Below are experts of layer 4 (counted from 0) of a mixture-of-experts language model. Rows are named router (the router's row for the expert), gate (a neuron's input weights, with its number), up (a neuron's input weights, with its number) and show model dimensions 0-223. Each number is 50 + 15 x the weight over its row's rms, rounded and kept within 0 to 99.
After each expert's rows: "gets" lists some tokens that make up at least twice as much of what it gets as of all text. This comes from a sample of Wikipedia text that the model never trained on. Tokens count by the router's weight.

# expert 66
router:36 60 52 33 29 71 46 75 70 47 50 49 37 60 44 57 47 39 24 37 61 56 52 52 39 62 32 36 30 56 54 58 64 34 47 83 42 55 63 82 22 39 76 25 50 48 53 49 60 60 40 53 78 70 55 69 50 50 57 75 68 50 73 81 58 59 61 34 47 42 55 54 66 45 57 47 49 59 54 44 45 64 44 55 55 50 64 55 76 44 54 69 58 18 44 64 77 69 39 57 76 68 45 55 41 42 43 64 38 12 69 48 44 11 62 59 52 36 39 27 57 54 38 48 40 31 68 82 75 42 53 68 21 46 44 78 37 78 33 63 58 78 59 51 74 69 95 47 46 57 71 32 55 80 48 46 68 77 47 29 48 28 31 58 53 48 28 36 35 64 41 62 47 69 40 49 64 53 68 60 60 53 51 54 50 63 48 54 54 31 35 52 59 29 35 38 20 04 47 58 38 56 48 39 64 51 33 49 57 41 65 49 56 56 31 53 59 61 33 71 53 63 37 55
gate0:68 51 46 54 52 46 52 53 51 41 62 44 38 40 65 27 58 63 68 53 59 75 21 50 60 50 18 26 73 52 76 53 53 49 52 42 62 42 95 69 47 21 23 57 26 59 48 64 40 41 33 51 35 60 64 63 60 61 68 38 61 64 55 48 33 54 47 20 47 37 87 60 54 46 63 38 79 42 57 36 51 33 31 48 47 37 60 28 59 53 72 57 30 72 47 15 62 38 37 70 60 22 41 22 66 41 42 36 48 41 89 66 39 58 67 64 69 33 35 90 63 49 56 69 51 57 49 64 45 31 62 59 58 71 63 47 51 39 43 44 54 24 63 43 47 56 53 21 42 42 63 64 35 74 51 74 48 37 68 46 39 54 30 68 46 72 49 46 15 65 50 19 44 36 44 74 40 67 73 44 36 43 63 63 30 43 52 62 51 39 54 70 32 48 71 41 70 72 64 64 62 51 48 58 58 34 69 40 54 45 44 63 61 44 40 32 38 65 42 37 49 70 50 83
up0:47 39 29 20 50 62 54 74 64 73 49 54 51 53 58 43 59 49 47 51 69 52 56 38 10 26 65 47 61 57 70 56 31 51 33 65 85 60 68 68 54 67 59 59 38 47 67 33 32 66 49 69 49 64 50 53 45 49 49 51 88 72 63 56 44 57 28 44 65 32 77 52 61 70 76 43 28 46 39 37 47 30 44 51 43 32 65 65 26 35 61 24 60 39 43 21 46 72 56 52 51 63 53 58 36 65 80 50 61 70 68 64 27 47 43 43 38 41 44 36 44 41 55 65 30 39 63 42 48 44 13 66 69 50 41 78 33 49 00 41 55 68 49 53 77 56 35 42 57 35 70 43 57 58 45 46 27 53 49 55 29 50 46 33 40 39 44 59 68 75 46 83 48 48 26 56 61 49 43 38 51 40 53 56 42 77 45 47 65 55 00 53 49 40 18 35 47 30 57 48 18 50 39 50 22 63 37 25 75 50 53 52 65 33 48 58 59 55 58 51 38 48 44 53
gets: " of", " in", " from", " with", " at", " for"

# expert 31
router:30 57 58 25 35 76 42 37 69 41 28 40 65 51 88 41 57 48 68 56 64 74 33 75 45 61 47 40 44 54 62 37 57 47 25 71 04 41 29 56 33 11 57 41 32 30 73 41 69 34 57 51 89 64 52 67 58 51 44 60 63 54 68 68 43 49 60 53 69 47 42 66 64 47 59 61 25 61 46 21 65 50 42 56 23 34 37 62 62 53 41 42 57 45 75 62 34 50 40 46 62 62 54 40 42 68 31 49 50 44 54 55 65 50 34 47 20 25 66 44 59 62 50 46 13 36 69 68 57 63 62 63 20 36 44 67 42 63 42 58 61 77 33 58 57 48 52 51 66 43 42 41 56 70 58 54 55 52 52 15 48 34 27 81 51 31 51 39 28 48 50 45 48 64 51 44 80 37 38 37 46 55 32 53 53 84 55 35 57 34 70 28 21 38 58 55 60 17 54 48 38 66 62 55 37 45 30 46 59 23 77 47 68 56 42 68 58 47 43 61 58 42 36 74
gate0:84 62 38 21 47 55 62 31 58 28 64 61 64 43 43 54 78 92 36 22 43 72 44 53 75 79 65 75 47 56 30 23 32 61 41 36 41 52 31 56 50 44 40 42 47 38 39 69 54 49 45 33 17 56 39 67 59 54 37 49 45 20 47 68 47 31 44 34 58 40 52 41 57 37 47 35 42 79 27 44 36 48 39 34 34 33 53 39 62 56 60 74 43 80 57 54 46 28 38 35 32 34 26 61 50 51 58 10 59 34 64 64 40 31 67 45 52 64 54 47 36 59 10 87 73 52 55 29 30 47 41 13 35 64 63 50 58 61 73 55 45 29 71 29 65 36 63 55 57 50 46 60 59 50 69 45 58 61 56 57 54 19 38 54 65 54 34 55 63 37 34 73 60 48 70 41 53 59 42 35 48 52 44 37 65 37 50 40 48 47 50 54 74 54 39 87 67 65 74 39 39 46 61 47 52 42 61 57 42 85 52 61 49 27 25 70 49 36 54 58 50 44 59 60
up0:53 39 51 65 32 47 57 48 38 51 50 52 48 62 26 46 34 61 67 26 48 69 70 49 39 57 66 52 74 33 80 55 33 32 57 46 23 57 26 60 66 30 41 49 48 25 25 56 51 42 32 66 51 46 54 65 38 64 55 29 45 31 20 40 38 61 60 58 64 28 40 41 65 41 41 53 24 22 19 39 50 57 50 75 54 40 56 53 48 51 53 73 77 52 48 62 40 48 48 49 53 50 60 73 12 40 41 61 67 51 57 66 76 43 71 58 51 50 41 62 64 73 41 77 64 69 34 56 68 52 61 62 53 51 20 26 19 42 36 64 59 44 63 45 57 28 65 27 68 35 65 57 91 65 60 45 24 38 42 33 35 48 62 52 49 43 77 42 52 90 41 44 35 51 49 50 51 79 27 52 65 48 63 50 82 25 52 31 66 43 47 40 26 38 60 28 55 37 43 78 38 75 30 53 85 53 46 49 53 58 49 66 46 53 73 60 48 29 54 23 64 52 63 55
gets: " the", " of", " two", " other", " all", " three"

# expert 16
router:50 72 30 48 35 45 55 35 59 46 29 34 66 59 56 45 46 52 65 54 52 79 52 65 63 33 40 39 29 55 64 35 62 30 42 67 41 44 29 59 46 28 52 38 44 12 39 73 72 35 38 46 59 39 38 62 56 41 19 60 49 58 58 84 65 43 62 41 82 76 71 41 79 51 49 29 32 43 40 47 76 58 44 32 62 20 64 42 51 43 57 40 61 39 57 55 32 65 42 71 65 39 51 26 52 73 53 44 49 43 58 48 47 57 58 37 43 40 37 32 58 44 41 39 43 36 59 72 67 32 36 51 13 54 66 81 54 55 40 55 62 59 40 47 57 52 49 07 72 37 39 49 44 40 54 48 74 67 12 25 76 28 16 77 48 50 47 50 52 31 67 25 86 57 37 66 66 25 86 61 38 56 59 40 52 55 47 48 49 47 52 59 37 39 56 69 72 24 56 44 62 60 59 45 41 63 22 57 64 39 59 34 53 60 49 48 66 19 32 46 39 56 48 64
gate0:69 49 28 52 43 66 70 65 32 53 23 48 46 36 47 38 60 53 54 59 58 55 56 39 37 31 40 38 74 44 66 57 63 35 60 55 66 48 55 53 41 32 89 43 60 19 51 53 17 45 80 39 71 32 39 52 53 48 55 63 45 38 43 60 44 53 33 74 57 54 35 35 43 47 31 46 37 39 56 39 37 29 69 34 51 41 55 50 43 55 57 62 59 34 73 86 49 78 00 39 57 71 54 46 56 49 83 62 48 45 31 58 68 38 34 27 41 44 68 57 48 63 44 57 53 56 55 66 31 53 62 68 52 50 83 66 54 59 41 48 26 69 67 56 40 65 70 46 55 33 28 47 60 57 49 40 39 69 67 49 27 93 39 42 51 54 49 32 21 43 27 57 60 39 81 57 25 41 37 79 19 53 51 52 53 36 39 49 77 68 43 51 25 50 61 57 63 58 64 27 20 69 65 40 54 53 60 44 64 57 31 62 52 48 70 40 49 54 43 75 46 66 73 88
up0:43 80 40 35 48 53 76 61 25 52 61 43 41 38 71 41 27 55 58 58 53 37 37 61 46 76 54 43 37 72 69 45 71 24 54 19 70 67 61 21 51 77 45 49 54 44 47 25 62 34 21 41 75 54 47 52 47 68 73 54 31 69 58 49 39 40 62 57 30 48 73 56 25 68 58 39 53 61 42 50 45 65 70 30 49 54 63 50 46 69 20 69 49 27 38 57 40 71 69 26 93 57 46 43 77 67 52 61 42 75 27 57 42 37 65 81 61 42 69 59 55 69 41 41 53 53 49 69 16 49 54 45 38 24 60 51 34 72 56 54 49 54 20 69 27 40 64 61 53 53 54 42 61 42 75 60 28 33 46 08 54 28 49 56 53 63 37 42 52 55 63 37 54 50 59 37 59 56 49 59 38 55 33 36 20 63 44 73 58 40 61 75 57 53 43 54 25 63 36 72 39 36 42 61 33 37 50 67 47 48 39 30 32 28 46 38 68 74 63 38 42 61 27 49
gets: " the", " The", "The", " this", "th", " its"

# expert 91
router:24 52 31 44 47 49 70 59 66 48 25 44 62 58 76 51 39 56 65 63 66 84 35 64 57 39 55 48 17 71 79 32 69 22 40 61 33 65 18 59 55 29 62 59 70 05 52 58 53 34 37 59 51 59 40 63 49 50 19 48 55 55 56 66 85 43 49 67 68 67 76 48 59 55 48 37 50 56 32 45 83 46 43 20 31 12 46 39 44 44 74 37 41 49 40 48 54 60 63 70 73 33 57 24 49 52 55 26 39 51 56 61 57 49 56 53 47 50 51 18 54 48 43 39 31 32 61 59 68 35 50 50 43 26 37 52 57 58 23 59 81 67 42 66 61 59 60 24 80 59 41 53 58 56 47 49 68 55 30 23 73 36 41 61 49 43 16 44 48 42 82 37 75 72 47 49 65 36 65 82 59 46 58 49 46 52 49 40 48 49 36 35 25 27 49 56 60 39 41 58 58 47 64 41 39 50 35 49 42 31 70 44 68 63 32 53 55 37 26 58 48 68 53 53
gate0:74 76 72 50 61 46 58 60 51 57 45 34 64 30 43 32 49 42 22 84 24 47 61 50 52 61 49 68 52 50 65 64 28 22 43 27 51 59 68 42 45 43 33 55 81 41 30 73 53 60 51 37 46 47 48 33 32 38 68 33 44 58 31 67 60 29 60 78 55 26 57 59 68 42 39 41 53 29 70 50 40 36 77 75 51 54 28 43 32 40 38 34 72 30 45 52 91 69 72 65 75 50 41 40 49 62 60 49 25 44 49 25 41 56 42 75 46 34 42 36 47 52 52 56 55 42 47 40 45 40 26 52 53 49 63 60 34 40 50 50 56 39 75 46 21 53 72 83 59 49 43 51 36 67 63 33 48 50 61 31 51 54 61 25 35 45 33 45 39 45 34 56 63 84 80 42 64 36 63 65 15 53 42 58 78 64 46 27 74 40 47 54 52 37 29 50 46 45 17 45 31 51 50 39 62 47 35 57 60 69 59 26 43 55 44 61 20 26 59 36 64 84 50 68
up0:49 61 34 59 68 56 18 16 15 49 49 77 45 29 22 55 63 48 27 45 63 53 45 49 29 72 70 38 68 47 33 54 58 30 56 74 44 45 67 43 59 45 58 50 77 43 49 40 95 59 45 50 47 49 43 44 56 55 37 66 64 47 44 38 40 74 60 64 61 47 45 78 62 18 51 26 46 38 52 38 48 56 58 48 52 55 58 22 42 58 70 38 73 43 35 43 55 20 33 80 56 66 51 46 34 34 33 31 44 61 52 27 45 53 62 39 58 38 53 49 48 34 37 37 63 77 48 53 57 52 39 28 46 52 58 43 67 22 44 45 35 45 45 51 50 42 81 40 25 44 39 84 35 48 42 58 37 45 67 67 44 71 41 42 41 34 47 48 67 72 38 48 20 43 58 68 45 63 62 38 50 40 46 32 61 62 42 78 41 42 50 55 48 67 39 42 62 42 75 50 50 73 33 58 37 61 55 48 33 40 05 96 69 22 63 33 35 26 56 42 43 17 64 46
gets: " the", "=", " The", "The", " first", " same"

# expert 53
router:56 53 32 41 29 66 31 51 67 69 29 23 62 27 56 32 55 42 59 59 72 76 64 44 54 66 38 28 42 52 76 17 51 56 32 54 26 36 33 60 47 17 40 55 67 38 61 43 72 35 60 68 75 75 34 37 49 28 38 71 62 42 58 81 41 27 49 42 88 64 58 56 34 36 46 48 29 50 63 29 80 58 34 50 53 36 42 44 58 54 49 46 64 28 42 52 48 51 27 54 55 63 77 51 43 70 51 57 64 58 34 33 50 65 49 54 38 53 51 35 43 52 15 46 23 28 71 80 42 49 31 68 42 67 54 65 43 52 38 58 48 60 16 18 58 68 51 44 55 28 42 42 49 43 72 25 80 60 16 33 46 41 41 55 66 43 66 50 48 39 54 38 72 58 49 52 79 22 57 68 58 55 48 61 42 48 54 53 74 58 33 71 30 27 30 60 50 16 58 63 44 57 53 55 53 61 57 47 49 15 57 54 54 57 55 44 64 59 42 50 55 54 48 79
gate0:50 30 53 47 54 68 72 45 27 42 42 58 62 45 40 43 31 52 61 77 18 57 61 52 56 35 58 57 51 67 48 32 32 47 28 43 69 48 53 80 51 36 45 46 59 44 53 30 46 37 63 57 50 64 48 78 62 46 34 49 27 60 55 42 41 41 35 35 27 78 64 57 79 68 70 46 57 63 71 43 51 55 67 35 27 58 59 53 40 41 47 77 82 36 74 86 26 51 35 40 31 41 54 37 57 58 42 51 35 53 34 46 71 46 63 68 47 37 39 27 47 75 39 45 54 39 25 51 54 26 72 53 51 71 74 59 60 64 65 31 36 36 76 35 63 78 58 18 49 44 56 75 67 33 38 55 38 61 32 35 52 51 57 85 32 77 58 74 52 29 79 54 41 65 43 67 66 56 51 35 39 71 33 42 60 63 39 64 71 61 38 57 68 53 42 42 52 50 48 36 61 39 63 12 68 36 40 51 29 80 60 57 50 53 46 77 76 62 34 29 46 58 62 27
up0:47 76 56 27 35 46 46 35 46 63 39 62 34 60 69 43 81 44 23 72 60 50 54 56 37 31 55 41 33 33 44 41 57 46 55 41 33 58 45 40 42 71 61 44 88 73 39 61 43 68 42 82 22 40 58 50 61 52 57 52 58 32 57 79 37 23 50 14 49 33 66 47 80 58 42 43 60 53 48 19 65 08 50 53 58 20 62 47 41 51 53 52 62 66 46 54 51 41 43 44 54 62 40 42 82 47 41 69 50 86 70 39 24 69 10 68 31 61 53 62 50 44 64 62 55 61 75 52 50 53 46 61 52 41 62 41 49 51 40 81 31 50 25 59 45 52 58 58 52 32 78 78 25 67 43 40 66 43 48 17 51 40 65 57 52 64 51 32 47 62 26 30 65 42 58 07 56 46 27 53 38 47 48 51 51 54 38 43 31 51 40 40 63 43 55 56 34 43 46 24 61 43 72 57 53 60 41 45 47 66 51 53 39 65 60 54 32 66 54 34 89 79 32 61
gets: " The", " the", "The", " In", "In", " A"